Weights of a small mixture-of-experts language model, trained from scratch on English Wikipedia.
Size: width 768, vocabulary 8192, 204M parameters.
Experts: 8 experts in each of 10 layers, 944 SwiGLU neurons an expert, 2 picks a token.
Training: a variant of SOAP for the experts, 370M tokens, 11295 steps.
Below are experts of layer 5 (counted from 0) of a mixture-of-experts language model. Rows are named router (the router's row for the expert), gate (a neuron's input weights, with its number), up (a neuron's input weights, with its number) and show model dimensions 0-127. Each number is 500 + 25 x the weight over its row's rms, rounded and kept within 0 to 999. Numbers have three digits each.
Before each expert's rows: "gets" lists some tokens that make up at least twice as much of what it gets as of all text. This comes from a sample of Wikipedia text that the model never trained on. Tokens count by the router's weight.

# expert 7
gets: ",", " the", " and", " of", ".", " in"
router:468531557483489481521484519460522531525483496495503479500538466489465502544500503529486524474511519505453480506468465421548537467510519519501534508491481520480499490522514496508489513456523450516534549504474503507519463528530515512459523544504517497504498462510501517522540521519486495507479465512486525467521489488460502479459534463486522521516486489522471535500523506464527511476487
gate0:476516568486520538499486502521522507500486479475553485534518525486496536483454483512487484539458514483487491551514501474518466508502544504488460495547527496504472487520449527535480483531492522517501531519489522521525432503472503497516508522483516479463477530465473487458496515518517462511527528504517499532503449518501517480472512524545481541518496476504522500490497561529539482474528
up0:500517532496516494527461456466477474483511493467531499516422469475486477500485458533495510520531496547489464520526467442510483498497500504506497537500451516507439505490495483515456453575533470494515518485490487477537508528440489478468509472523526497497501508526502476472488448502534491497515512556487514538474463520491498517480498506503461495499482524522487516511431543510524512488532
gate1:515555506469510515532481484491519490499482490513514507494553535451506456498491472524526527492548494485505531509466483476524509497501489528573482482495499502498512531459464509494527529456512481532485502522490469512509545492476509496490509461521493475519499480505559498523444471508538507502484538538499495488529491498506464484508443482496519498498524494498497494499531513499477479508488
up1:494522478530495459502551491464503501542527448514519509530475491533480542490480495520501474512499492542476473508515542487489512545531526442478495512480440490495497488571495473478497509541488513501497523495500485469506479498513495471514529468514430515519515470493485478483483456543455477518542500512510479519498491530531509504481513491524511484510485500536483519522522507478477524522521
gate2:520500552549560535461504489469528507532505526481489512528473470476507534520521479506508501538469462514490483500468491493488506498506513471461533504511456516445501519533496480489482476482490492523500442478520529533513522523494487480489521471479539517459499478518531472528512531528475498470512490486504462463535523459507529480510484509520480494494501487482507474544494533526512481480510
up2:467491524551500551493470502446474482505503501481492471508487468444498515480495492449484519497471504516489496495529501475537496525488500463480541498515527531491491506521532475509484483480505469541496480515502491512538486510510479484460510453474579473493495460488550490491501510533511483471481534499536498506522548457494541474495488480490496441488537489483495486497517512540515537449458
gate3:504489462545504501545560534493486446473518471492518477473488490507518496476502516479548479479511486503511491515519505496507439479509531495547501495541478542501496490522491521505501520503506494495449492475505544538465463496458512477437488514504487466459503514495519451514523513521468483481427511535519560490508519465495499507483469463510484542497517471518514540509532520507537509515488
up3:510521492517511508512514515488527500519522487513520502496497525463493504502517525506532441483496508456542508495475483534509506466531475496489490512523503531419524459479518455527495526518522519471482455500534536501529444551450479500480480525511474468511534545539493516518507489529497498497525521498527540477531504467520490526528467524449477463474502483515499477516535519508500509496482
gate4:478502501531460507522547507524547495502488477588484537500465532480484507498507526510453501501500520523482502484520506486519486503468526470525466478461505504494458514481473498458496471517507490506502501468500420528504513504478510533492514540506477483536545514515476478489484462507493494508524497528472524525486487457520496507462552516509495507500499524509521491470538466509523510496505
up4:469517519519512465480520467489503542505493474465509545482531480492503538510463521554513545482529531482532533496512481509488530471490523492486498501507453501484512493471522482459466472492509526529483467509490485544492491479540468543505536497554497480490468464471485520477513494473454475492520488564502444505532478470489476479483484499477477508477492492481507474524535500491460470507462
gate5:522514456499453512524486484504549492507514512479508534505518470542516485474525489473490518499549524564482473515509527557510511483484460527489476505500514494517501500508494512511467506506500459526511484478496551450504469483495497547528480460529484493474511484518490501501541511542492513477462510518485475507491448514515536521494466501495498538530517504493452519473470476553462528522501
up5:484485534506503518466525488493464514491435481504458495508504504515510482514504520520544499499486498489481481523493500520477483506476503471474470502496523518510491484512532528541533542542423513490505460517491505464502486545486544486502509524509499519473456508485511549485461531485510499479506536539532454520537554504521549509526520519512452478478528527501452509501507521457488491468523
gate6:480492560488471496456467491471508503518518478525531515493499505488515480555502494482518515505466495441514531495526530515456497450459502493517471503525485499506509501524494490498490502505476461485522473484482481507504519505450496494502512493482472481509511503534510502559535511492499458529503553494505486498492511501500519513463462486489443503529479543515439495476475484468479512504504
up6:546498503440495510537538533522485462484467500507510482489542507509461477508535469517486477501493521476519518505492480526516539509516491511502487484491536504441527526512469545512545457486500512482548546492490494494535503503516519511501496534461505505522530494496519505479506467449499489498510536523475534440493512479514498469455462491465491483487444501501477483513509564518499537503491
gate7:489475543471512493515557514487466543446528491463481446500538452518474498488528517549498478568441558514487479498505497529508521476495498450467529478491504458510473504509511509473517479513499497524530499471503524472479490525503515495484459486494495515470522496483511517493514513501509465460480482477489504546501455490473470490498478478473544475551505458476479500495467503470473480470509
up7:489492553488514533499523507506482563495508501508534445505527478504554499501479488507499568479506515522522508500474528490492487518494538508519505514494488492484517537505494515501508531448456525503505474536465482481483494477521527468519469482512486498496516498478489499491563511489518472503516521517514545528485503506504520485486497459478538513479514497484518521490535523499456468537524
gate8:514513477483468510496526455514456494463504524519541484550482456548493486458453502482539503461441532486487474496533539471454465500422501467518508482510470478505518508532499463504452538538470497497469515494567542497509514488541524445491493478482540492459527483500486490500500488529487563452524478489537507517516480507516444489503470509544498505524504510513451515490486508515502530479494
up8:495477499530488471465484523486510502482508462470509505479541548477510507505484551483493515507519477466479521570495478469543508484521468531518436505496479496542507515516523502521502507504519536482483525516517484526519501507520517532510477508545487499491459460486468503488494508532558500499497539556519463519492474495494485529476527509504477523493553488508481478517497503494468458502483
gate9:483499517530452555461479509516496474467468501526543517510511524458501517457515506435503539469501532491474521539478508478474531520535497450543444485502456533496492494501470500497459483507561517530463501489502516482505468492494483499485530449475463514457482456515512479510513516526511509492506519545509521487503553490533498487490513522578525508544510470517450461506528499471512487482544
up9:499518526527488490518528492505454496492474488489469469496508507484508495478522490475480497438493510517498511504473476456519482477480464527524483492539523536469522502485471482514513497486479540523440493548488502519498487483508523516528508486511504485496496462504495497501445454501491475484504498455466502486477501503490431505553510512517541485478479505468499513547520516503514534498515
gate10:482542557520481467495492506490495496545512495472473466497501521519473477530512499532496451483561472514485500516498557529520525471509472489511496512546517487536524541491523517468487507493464482499486514496491534529512506521466488466519540532530529509478539495493484477502557532528469487499509534516540498533515475494519469514538509521470497553514508477517459495496504474487513555512543
up10:479493517485509494532446502523491490488483477499474516480499501524504506557452470485452506515499495546531442523509487497528547527497501514490491480492522505515462497496488495506485462562463488537484500504514509522527484510495459509487520493490478442505481500511536576522475462514529542476460432507486468508490526510522510503483505490520532482492485509491489526501497468484488508493496
gate11:519523514520494489529510484495500489513514489463468472452456518460488543532488492516515502472497529515520530514508527526468506526509496513455494515551506497471543528497459516508494498487517543475537512422460479491509477490502481500528517523500552449503483508539475508480464515509488522499505493478466485467546528517465502524527498501487509508486534498496467522502483490499472449487515
up11:454523513496489511513522498478475493500507484535479466492494490501444478500482536561511494520483516516511468454509505505489465459487560457502482486538519511486482512474523522496501502499494493479487468482499513477454535523476465502504480498522514473484472447519492493455498532526544469475493491492536484532519506520491520513443508529506515470491486536460477480474506463464500567508495

# expert 4
gets: "\n", " |", "|", "-", "==", "==="
router:511532535468489506527473524506509497482514497468544488473545466467487485538526470536485507472503492532496495526479468524483494464518512507485519467460503509458468499527514498486516557508507482534482526503497507558482504481490483480460480527471511479493516509506492501496542466490475510524464499524496525477526496539525502467468505505487502490534524473526480526506480480481487525507529
gate0:487508526515527504492507486521507512473491496519558512536534522541467476546494497502479502507528463471513459460535491496516518514507485525555510526548498481506496450472566517530470531447505530494484498516431496488468528496446512491528539498514517483489489488500485511506499485479503484470487505511471502486453474496497487507511478486486517491498486516509473496506530474476574504467487
up0:484511462478500470491472528527468501515551458516467482482525520516515503505489512461504535474500531484493506505473492453469502496515467514465486496527513490516538498528457508497497457544480513475512510454507510532472461510509493551457476510505503521455510499507492503529471512488508467528525473517524509457510518512495506487472493522506509455498516508513481493500505520499482488504495
gate1:469496507533517510524506469475491520494503508448511480515470492520514542524507489438488470479489537492490520547526511499536525522518527520523476497491494513539515496545487518485539524442495527471487444437494439479460521503468459475505493500512440531496537518445523497519525510574471485454473514516494517481517519505470479489533511500483481490510511521526489485541475518521511479474536
up1:455522523523497436480481462488518500509460502501474490494522489565522434510499517497468471483499532513497520526546474481503480518514503483495484484498498482508512475482477474528500470517505520518466530509509519487518493533488488536514510497495555481520495569481444514460467516520514500475517497518490527493499479502539493496476493539518487505461505475460501473504504493503490562493469
gate2:506467515496571497492524518516494477446510493488506482536459489518502482506505534516541466518522515491515505499476527447476524469502519542495523491524430503516483469517507528512507532536494486518511469534477513507497500468502525473479520511471500495544506497545468520488502487516469475431558543460509542507493494480495466507533541477496454476498497553530474476523480505507517526489573
up2:542489539510491490505470506478536510470537542531507500535487473511469532472519469501509525440482473488480475471492524565450484507511481492480513481499446480553492457508473538545508504512470478514527484497477511486524481485507519500494470503469531455553469527532479486486481506474508468456524495528533526521511448581527476543478473459511493509501453465510500499497527487539483494504512
gate3:488529510436512459460478494502482488461476533495518474507511497477477516535542503518503523513490530508556504545479488485481497517492468505507515483495462474521483463525532488521472540515466519481471494473511515493483507519527487464524523521536530550491461532495510467475536523501496535519520489425482508485535503507537497504487487496468524531535514459526488498532488499493494491468508
up3:485500455474531542513500480474488494504514508468525506523483512490481483487512523470496486506511497486510491472512528477517508493501496559484516481514454486515537480512504440503487505525489482491476481540527497554511499530526508525497473513507489535533495503502496461563532495519493510477525474478459503487519502513485531508516521548526524490475466497534510546504473507517513487492516
gate4:473513530495491472519496448483520498514485454487489494471500510499527523501480535496535509478487539512463520521483519537499528518455508522514485530522540470527489518496502526494480470541483471497490532554516478459485534533482509471485468499496560512484467493509497440459505446531514471481438475541511527504491477497485487438539523507497519485540531455479518515487514507485532518497485
up4:513504504514517511518501474562525507498497524493500503508523479502547514488496461506494494501505465490508490499556479452498479512520469481547480448487483536505505476506487498539478479478458476500524469525509516459517530484505479516538456521495462495505459545508513524499477536505518490512564511501502478460511511495519538524459482458507502480442482572492509514489535477512498490518466
gate5:474472497496512520481486500523502493513502521499528511497508508512500523537545510555434476498476528494512449497486531516495502457487573501508477456487470530495540488469482490508515503479487517463471497485496473501517533500506487515525474476465511522478526480515557483529477519467504526461559463484459459484474491505513489535487520535508512497487548502527455509511519462523514507545514
up5:540558528476503532481523472503503513499438518464479526495470559503484500515558511489472504517462516522488529476514506470479509486463458497497537526522508532505489496516467472473460510499524509482519482518490499445524496502506504517468511433504497517527496515466541516432483464507501462516486466461473522444500544473503420508496458531506504502530509527523515487489519516495469503495493
gate6:559476558507445473494539491514471502532509522474474480511525485459513468476525509535492526492497461524468435454520485494491482564462506508537483512482491510490512489484488505494513528498482514533493504513498514509481506485480525477546505490544496530461501551492487477525490497465496513455491493480540453474516490505531483450459496508480502495513545492523469492529474515482542489511476
up6:524464503491539532465513502486505535502499528487452479504498535499515546498456526518484474536474500490516507496500537499515525507537465477550496475463482500465563561503468510493490572482471479479532511519495521520498541520518485504503501507468490534501527507525523449506531520519443513523552477472462497509503512507489417556506459482504486511522528503476528559526493540501479492509506
gate7:536505482485469537483462518538463490463520497534537509446500519472476497492509453512519476484464491532524470477536504471537502498495530566448485481468467500518508535447501488474465504494517529504539565517469491470489512491499493513514532495477553462481479509493508560545502494492503472477477475500429494518487513504502476534474538529481511490464470482462517512501500532492460501488483
up7:482490511501480461465472456499502540533487516478460462533529480535506520483504509534459504495486461474484557495488466515492478502523524435471495536546493514497501480544508460486533508484470448491457488512518498477506498524487497483483463487542504506481509532528508477468524544502489552546534498518511480493509488516480478470512478487516469481489464487521485524503524463491514489496480
gate8:456469538503502510498475532488476498501487496532515508535480452522548513519516481507491460453517480531503502455487524480508512474543502492522491472540500484507482520462513515475485548475432493501524513445500519533477513493522512499479529504489520510522490489521516502467499511440543453481492478508467474513498498469477484500542454507544487485527512534475519508516467486532460506537530
up8:475525545457509501515477521519527495504499493513519503490502501542486478473491468519514545509463543548506501493480478546488502451496482505469476483524484463491512515527468490533497555473521532498473496481503478519512534487445490517510527519456483495519523467462500489522459473480503513499519526490515532530487489502521465491511567501494473522491522540494488481460491517473519468518498
gate9:440508482476497473526494521531497528474532499475469455494475500541550526471485512458479475540485502509497501508510539497547535534539531471506454501503521476499538471514486502470528478470480484477531496505494489489533492494517486500507512481474503523513532506543499525514518498489535471518484521523496466497476512492521502492486505462533504440478525476492542504534513480534526486499488
up9:492492507476507479508505497451497505474493506499478491504524455526520505483513518496517528529517487512510507532552492473506501526525501472539488500504519469507529498515479539475488502496501428522485531509484525486506460456550475489522507531515516499512474496487464523532544490480551526499465534461471484496500506508502489521503508455505483495509500485489521538540506476538534490540507
gate10:492545481517495517490526494501542478536486531501483459487521500497492566489484532526445483496466553484442512477524456525509475477539507557459550549504489506492493482521451499478514499492508470494517489534523467527544470472494497513481474483486521504485518543503490509452518485478529503494499464496488515528488463491542485516497513496524520459525487518524481513463543454498477526470534
up10:521492473476531515470460489491493483491506453468567512499518488474490455486535536462540496535510493481506502496451540483488538521488514472519498462482461501479535520508501505494495475508497519500472562474457516527497498494482507500547510530486480491495449468501538499496506464513498460447505519550491507519565494492448502481466471501513518527498494465529507485530488477497523504506466
gate11:509507491484523518550475515488539515505512500464496480528500561468491484512482496505553477488518510490524502502455485473468516502442513442504515490515509526516491493526520456493504478486479510482497498467468475520535498459487500490468458512524507482477495536504466511470518481462505481462487461493460532517494493504536533516529500488507511494541478511484506526531542521461522466545526
up11:490502497506508455545496490491506494488511512482513515511495576499518492510517505499560547508495498525532493474472493524471497483494522460531493491522481534531511518464517482530526521496441528505480517477511497534488542502496475478516488464524517504532483531492471497416478486483512555481491508451476489537482494485480498517496466526493466479530486504464482507456515544462473521491487

# expert 5
gets: "s", "ed", " a", "ing", " his", "d"
router:433496522493537516521513498510508568508499483484501478464508452514499501509514514483481497491529520554498521525530495544477534484506523487457489489487465537480479509496499502526513513466500496521506499488517506510485506462459522508487505514469508538491520497464526497489518485455483488523507511502488507530515516484490492498508477493506507456524496484511518484526461476500490476490495
gate0:440506494490521504474474465488500486504477474502497469501507457482484504486528520477488479523504492522512455479462499531510505500529502508496536570517506500495462509518490526459513525522466540495482545520498495534545493522535519512483499499491536502494488509494513486517515483498505498478520495524545503513507477526476471463486531535464536446519512484487554494498494492505474500499481
up0:476516523485504468496523509491487496482548510484498538479502547539498505511478470505498537470510528465519516533516511496495519481496490461487483463464493509506550464518515483573487470467519450536559473502491511486464509471475497492506525526489470502501519474495463497473526510511488477532487551504523466497502501464534523514491511482494465529477493536527474514502539502516527473519488
gate1:521497521482524496509507525497469498502530538508492489519478522467486484501501508530450520507531473444527522531504481502492494504493489503450509503506444533507497562499474515509459500472517493478509530462507485459463485534532503509487462534476529479450498501482491506513491472475513507513498468500536542538516509485521465516547479497522501537515518475449493514464458495485499526499483
up1:505519497487500527515501484508464460510518509506486493483545473521483519513510494491503502484517517505505465489489459571513488475502483507498544544508489470519496503526495496500536498470535547504525463498483454487466534516431528550465527493496502463530487474502453515510459542517520536499528483521454466490509507528479527512500495514503554507476471498529512480522504499485523464490517
gate2:481442525475527493464489516503506523472510474510490453466476487469555492475466469485562520499508482516476455509518470504476496460479464486473513477480494487533515526499516501525493533533503496480445543569490453478561542486486485511526499530500466514516464499517494498497543499464516501498521544483479548503449502485488496523524521491430487523489497513482552451488453513537511455496491
up2:529497495486495508536472477516521468500482528492484518490491512484502524500502496512481504486485493536505531469468489495496544498498479496501495503520474517494461484527463522510516482482496526556467442447487526477472459506504509473511491500510530496497495480480494525550454530536479462468480524483511550515473516457467507539497493518507524480504555507518448549530546468530507489519495
gate3:525563533483502505572460471488472526465522463480526525517478514525478498519471520519467521521494480466542459467517539507469509509539496472511503518488548506523503513477492516498483509488491468527470520525466518512505531504514503515470495480500451493489469514499507512469511495497510434535522488517518531486510531522473530552501486535481490494537453512533482522475487477488488504498480
up3:520497513521523515537527496525462535499502472500503502532500502451497471542498535493517492485499449477499438523539507479495529453538524464530480478502575455480495536492513483531531481519488474499485507503498532496477478494492515507492509469498482511479476488465534531490478517500483471512454499524503516492523502541504523519489509462486531482498486481512529474514489513534537463477489
gate4:512506487525496508506482461491514524490501483470513528513483445509470496522547489512468509484467558489515508490536473518542529480466485454515495475477531500535533572483518493519502514500516496501458495451491498542499503539485482516515503516480475516512508488526457450479486503495479528484489489491468493524493502487487491491513531516500516463473510491500522497500515558485533460498504
up4:483483512448478491495538523512492541510559513468496488521517501461536506526538498492467468477441550506476470498471518487506527510474519522541466525518481483531491520509486562466453457512495466473520468470496509528556498454497509512541525524527487514484530478491448495504462461530515499496518482490520487541479498544468507498488474535468471545526537517502461483494542512498489506519472
gate5:479495441506483485558508461521528453482517516486476495474490510494445508467550533472519479495496497543532511524479536485503522516519525475508512508522520519508478461514486524555488476473496483523502508512499487503551526483498473520459506508488511476476478491469498511461504460486495507531501469503509521480500512455534462489513478567480498516530478475498495472486499509491498473516524
up5:477549459530508554526494495466477506496459434482472498467520491510491488469543506496513476525465497499522505474525504499544548495467505472504504465511470535526500500475513579522494476525500457535529536484504487460460519477511495537493497473484514486517502504501439495487484496506489523439479513492483505546526514496540483491501500510459493520536495499521497501490493475493506474450524
gate6:466509534527487504478500502485511502545530489458543502497506440482493451462482475506478490502547510531488481511501539459503511534462447528479462493510500450483521542492490531476494511496501488481522495494406530550502488487490485504499495502478492514520521508458533465482505505504474462464482474501526488474468465529517494472535489529534490485477523548488511469515488488479511487514496
up6:482520500493461509501540492529508527502479528526476505444512533492508524465489492523504493519477542523521459498474488483476448483467531505499478463489503497508460476517478475540498498498503516523501496534511478509521496470522486530540498469470453498487485505551502528500527510478552491474495501478527510469519551462496474523476463510470499529514529525538480498497466475504540484518492
gate7:481497516476509538505530479501530488507480520503485536511514485446525472490485461495505485513509518475573498468499470540509486485528520479492553469520552521488483482465486508453470520507447472516516491475534538482542531528514489485493503503516495514555558489517487516480545515452500484520479457515470495475508479499555524488481531494517498526479497493487515474531491457525521493471499
up7:478501465489440465509526544510513550506492499521527498475523479517459539512479524471495501475520514510498538553477541529523526503512552461542482502515486499464490516514503507478517501480522524480516488530485496488496508512495472506485531530445556486558518540463517473532540505505502512492521498500497525504475551474499453545491442489508446493482504556508478474478516520460458480514475
gate8:465493558485515496505473503464483461475482481499487463484519480448482492490482510540482483522512511537501494482498450498483507494483552473478488495483558495534535490471511505479496549549520525484468481498559473459487502513488477534489480533476510475539546546493522539482489493479469508492489464477494470526536520505521455504478534527510473508486509504491484528522502513454484440538437
up8:471492523496471519533494475466563506501477468470503494518476480482520489491530505508459441500486502533514472484506522500548507514467498475485479492529533517504561490484478499463464539495500460480485468491503472465487490499445477516479468529529519473555544564510512486465514505486496520510492493463495444534529527489467510516442490495480508534470533544484495488491486480511467459500503
gate9:489487506490507524470535498481494501489494517492503448459507528515481504514505508472477485494515504493510507468466559466529521494518510488493534487483522557491511480484520523460515549524542517515512531516493554514525479504469500555454505481534524564496503536454492451495499510510554502518482528513493507500528462446481470526516507479492477464514495503534520469497456469511452482540480
up9:483529516508525501517527505521511476459453479506474445476508511504505533524484505444472448516517503479492489498486514505493442459482511525517545483499514530515512521456498487489517526523528510515496494515482509487502495500506485522491487500510500564513512491461534498481465485525538519531501545530465494523507471473516521539502468464538473472503501504550487486469505475524482473481504
gate10:529488500509502480495504501498510533515518458516491484458445490454534504569491523481460495490520517515492522508509482447540507499532514486497505505465541489515508480432534500500514543525492506498501557474488474487549531534493492529521460535494502517494486455480553482503511505518499499527526496482447483506510523526484465547515493518478465555509505487487482493466516486535470515481495
up10:516497511512465526494536466500444526517516522514500499559509537528464489482495503501496465480514485491509522501501510475494474494509523521511508485568520526440498522549479521545492511524468490475471491499523479490432499457536507511518512475493509540490501527514514484462503525483482472489513437454478493442522480434510516465531475507538493504490567512487473457464486517471500488502488
gate11:501494500547523486495506525568457524520489510512498492516448513500504514481477496495489461489481521522494505520481506503497544500499505479491492501508477516505498512482520521457471497533499470449509539507489494535510469519444513510486472433508494523508527501484478508479506522575523472492520498516554508525499492456487529498480471508459502541479510469497492530533470509492483486494479
up11:484496515509509478513468497473478493535530502469512483441495465504498495523491515493516544555535495503523572515469548506517512515511489491484503522476521487543500501537485466513458447504509556482457470483490526491473468479549461499473529530494516567472481533520503489521526482489488468486495471504481491469468477482505492550531500559492538481504501498526503476519493494500520510512554

# expert 0
gets: " ", "1", "0", "2", "9", "3"
router:504521519550546502490516454524535511486480482466483479482495449484494506509474470530483546494496516513508513529492496481516495508541490497524517508511470489477478517485491488498516503480511486481497535510489464503529514481516511450468487493492516516464582491467476527518518486471486496486489491510478466461570487537483467525525534484435480509496518498516510486527530504525544487473481
gate0:466524523544525456499488507498489505520515528448541516465487520457522474522483535481475520475584479539462491497453521432478508496436497513524534529514468501457486543516466511541457483533510516502474459473528494462466464482494497496506500550528503489536512500512495513516500513513488495499520478520524498501501513461487533508515509489526507503511468460504514449544481513496516485497408
up0:494507525513514501476517479500471519479536525492526498511506479550480496545509478463505515508521504458507541524490499486489485443476509491494542499519503486542526510530508498544475501505506494506531462491503488543484472487490517499533467490510478502508538510514482473554471501511513493478524498525490485498504519527498499522498514514521445467484490482511535503520461536508511561464509
gate1:505482529500493506493515532509461516517482512514462508490512492501480518449508457481527500504511482479483465472470501464484524529463469522535496494517511543503556457445480534483538509543517508532481495462474502543485471472483515525506508527523510506477533464532531497483494493463572496521495491485527488482489475519504528541496502511473499485477493513511517474511469477536500482532499
up1:527480526500524480509530477499478503524488512543509484570478456529477517508482533520506528485512498535475535536509501504480474502483521503477525496510466495524480468507465477514500527495491544457508461534518518450482477505511482469497503457461508517483496523489479532511463511504478482498493455506501526507490502500507519503522479535491477508571444493467477483502495501530527519486451
gate2:466535523507513525485537452515496515454472501472520462517486491511507556524491499512463468507450476493518542490465481509484492501501502506527555489521517473470507477505518503467497524495531512482490502475550480489490491497478485472539468455476519512500452489537503462510508513533487515480522479480484464526503501503532525517515508447524515507488540492516482528466512519529521479525493
up2:487497466530521486461528506459533525492510467494493520515495521548508551516474504514517511485510530485490486504480494535504457496568475476513446488514480501527488494453500474489503468465523508449515486507532494472487522495472507516467489478496509468522487514545552500476479507520543525469546485497523503507490515514532476471506485518485521490489455458487515527535520475504507481523440
gate3:477505466497526461514495491470506514463507505512508481544485467509509542512483510531492466497466494536528504528486548505506514469529515548513525452509475520503466480537462497486470507507482521522505473519504522547480543461515510498526507503549518520481478518501530490509541497488510497513492528466489517481497475504514469476506470492531480509514503502511466516506516506512498539526546
up3:508496507477475529492509519505540485528515505519493549458499454507510454513489523471485528460536517493476482511529474493529489556492484466516442527484525476482492520457556535524550478511509483501532494486513460492522477518480478517481496497476473466527522460498513512487504489491507462493517478527499446498506544504518533520506538500480528514508526478498537490501506480489529477519471
gate4:480496485512472490516498548487511539483475501520524477473517545507592520516497506528466520509504515509515546563503521505540484476498519509517454474550530554534496507475482487505513502487427497489523482448488484484484486532470478502560501574510459514497495531521506503473535493530494460516489456516534516522531519542500448481512476529477450527503526457504492496486509501483527486482521
up4:473452488520517512539481504501525511446525512514493475496561485518508503537519521476484554508530519447553528491492495432498495470505501504517453467510521487481514505493544491477496514505473510529471521532526486499485512520452526508526529534505469468542492491495480465480483486517492522496492513474525534529451502486523503513517474525476496485528497508522479508504494459456492487505522
gate5:522485513518463505525518461553520455520495515504498480505501488529479523511493467540521497461517497527550507516508492511483527489470467492555516473524476486500515479520454521514537520464482506535548511542502516501485494532486525540445529516491527510516461576510497502509461505507488471477498471503501442484483524486498488486558487471521486490528473524488481475460508488528460531520492
up5:466497494518470485540524508476449569506532483483488507489470539457517475477517509462497464497486475515472501523516502527468486508539509546505493523528495449513465524532510471536482529507476515498481476509482550518456450506507463473532496515503516506462477521509546519496477457520506493532447498454502540527483542490514515479500504488475506449518557492545521494538493502459508488515494
gate6:476494503528516516537483532490455479481512521481523437488499520477539495456515484526505492482531466480534494500464504501480488489510475504460529472489477509500492538522550508484473505500501480516504499487517482509473500511496539536488540453497472470529511529519482527487505545485480453519484535551535519525476493519483512502495465495496501516518472507536532507466486528485526469425489
up6:471489500473480465501463485491512522555529469491503476472492534519474528508538482476538506446493499502484474487471512490466472489499511548471447558485515499520511488504475505483478496492481482502512510524458526481485482482496415456494471486464527537525502501431484491510501515442504537524502513473491516481505521485464496523483472488513526523455479477511482518505505513487520500476460
gate7:524551527515524495526466505474544506504533525451477504443470502450513549516483504467495506501505520502477504523508483522509445510496510541518512501471487508523511502440512515535512489511471500492473490522492470473479498480510468517495513497499521493499484495505490483513521509478527482510520482484509527514505504503481504475541519513501480490509460505445565506523519502501534493507537
up7:513500463494485488508512477534508457541492478504525532514529478541491510482499531500537525488520468518548525512498496517466554498482485489466464496507513500484508497537532518481473471516518499510510472485567468488506499524507495495474430512510481522517493518473480550536507488493476445538501538531527483466495512460540499494463478503504507529452491479537517512491466504532520505517509
gate8:502518486528501516527521498557510471486508555495545463510508473514520493505516448499487506524465520504487475486454459487514480520496476492533505527500520502472505494473543494503506505506454507485495531510511510501514494476500510453466545494492503501482464510521509474472460489472505486482465487482475530525481484467462464524513549483480493476481504487483493510479538490474493520461478
up8:524489495550517475501518488506473528520481533541516512490520482490502513490508405556464479492489473569505504502485459488474529505491535461507475496509501469539512508578476483488490448500474520518516517505477463488506497495498459491528477487499495476486456511477536464472508534499488513510455487552540481470530536502545480469436520469526511522554517499482494500557533518517495493475518
gate9:555508513498459504478532489504534519441495487488502499503493502502453491535490544484500475498457528553544514489517523479514488500505483511498520502491504528565505479456454493510432550539498510520499538498489480525479475486483540511487514462519470502526510499519505512497534498516525500504426501528501466522533494509462521552478547536497540510495511522516492481523558473511474492506505
up9:502571502544491493521481509512507502498494495456495482498510506498507485516490507529528520481519495516531465533514520502508461545562501517483526529514527466494559498509543508499546522508474498488569487492525484493491511506494501485508498491481499513533506499507481512480497500516482511540527488497490504492515519526470478562510491466495482522502518499502487505510516514520513505503478
gate10:511484535506496515448507494512520481527497443503525531510492552533494511549445500499509519528523475497496541459428503537526498525495504536497534484488537518475445539460518512498525502507443508544481521479495528513473501497456507466505487538506411507526509527506500479509523526504506462489509477449476468496472476495517497472447549495480549494535487496549491465519498511513468553522498
up10:551504501509519480475476458449524489494488482526489498434519491490514472505537488527523468475499473480463525530503526527524517496491524457515460523483502478500519533513440510457482509515536515499512496480539530488509471480500489489502489497493531496516519497501485494547527516534502463527491475499519514506501492506510507512520520514504495520515451495473512551501496500493535515491470
gate11:516536544483494482507508527456505519505481522514515517528489488472500514489542489506476536509513513501510479490471468473500489543517459479511473554558512491540463483479546484490537502520528514518498515509486533511478515491494511511488455505523518484473471490555488489496507496496527492471517486515491502511516475440468466489485507496508478532489465509547474483477518499501527488529533
up11:490507500514511489436545457509537491459507454455458494506486501517481526518491485543502463500545491496520469468511505505479476475504521458509553519484499488496523477536504488474487498476501476480503517485534502513498532478533514508503513483471486520492463491504504490486513503502492537463508519494563482483485538506493526454516481504519553515482489537489464526509497494491482491543512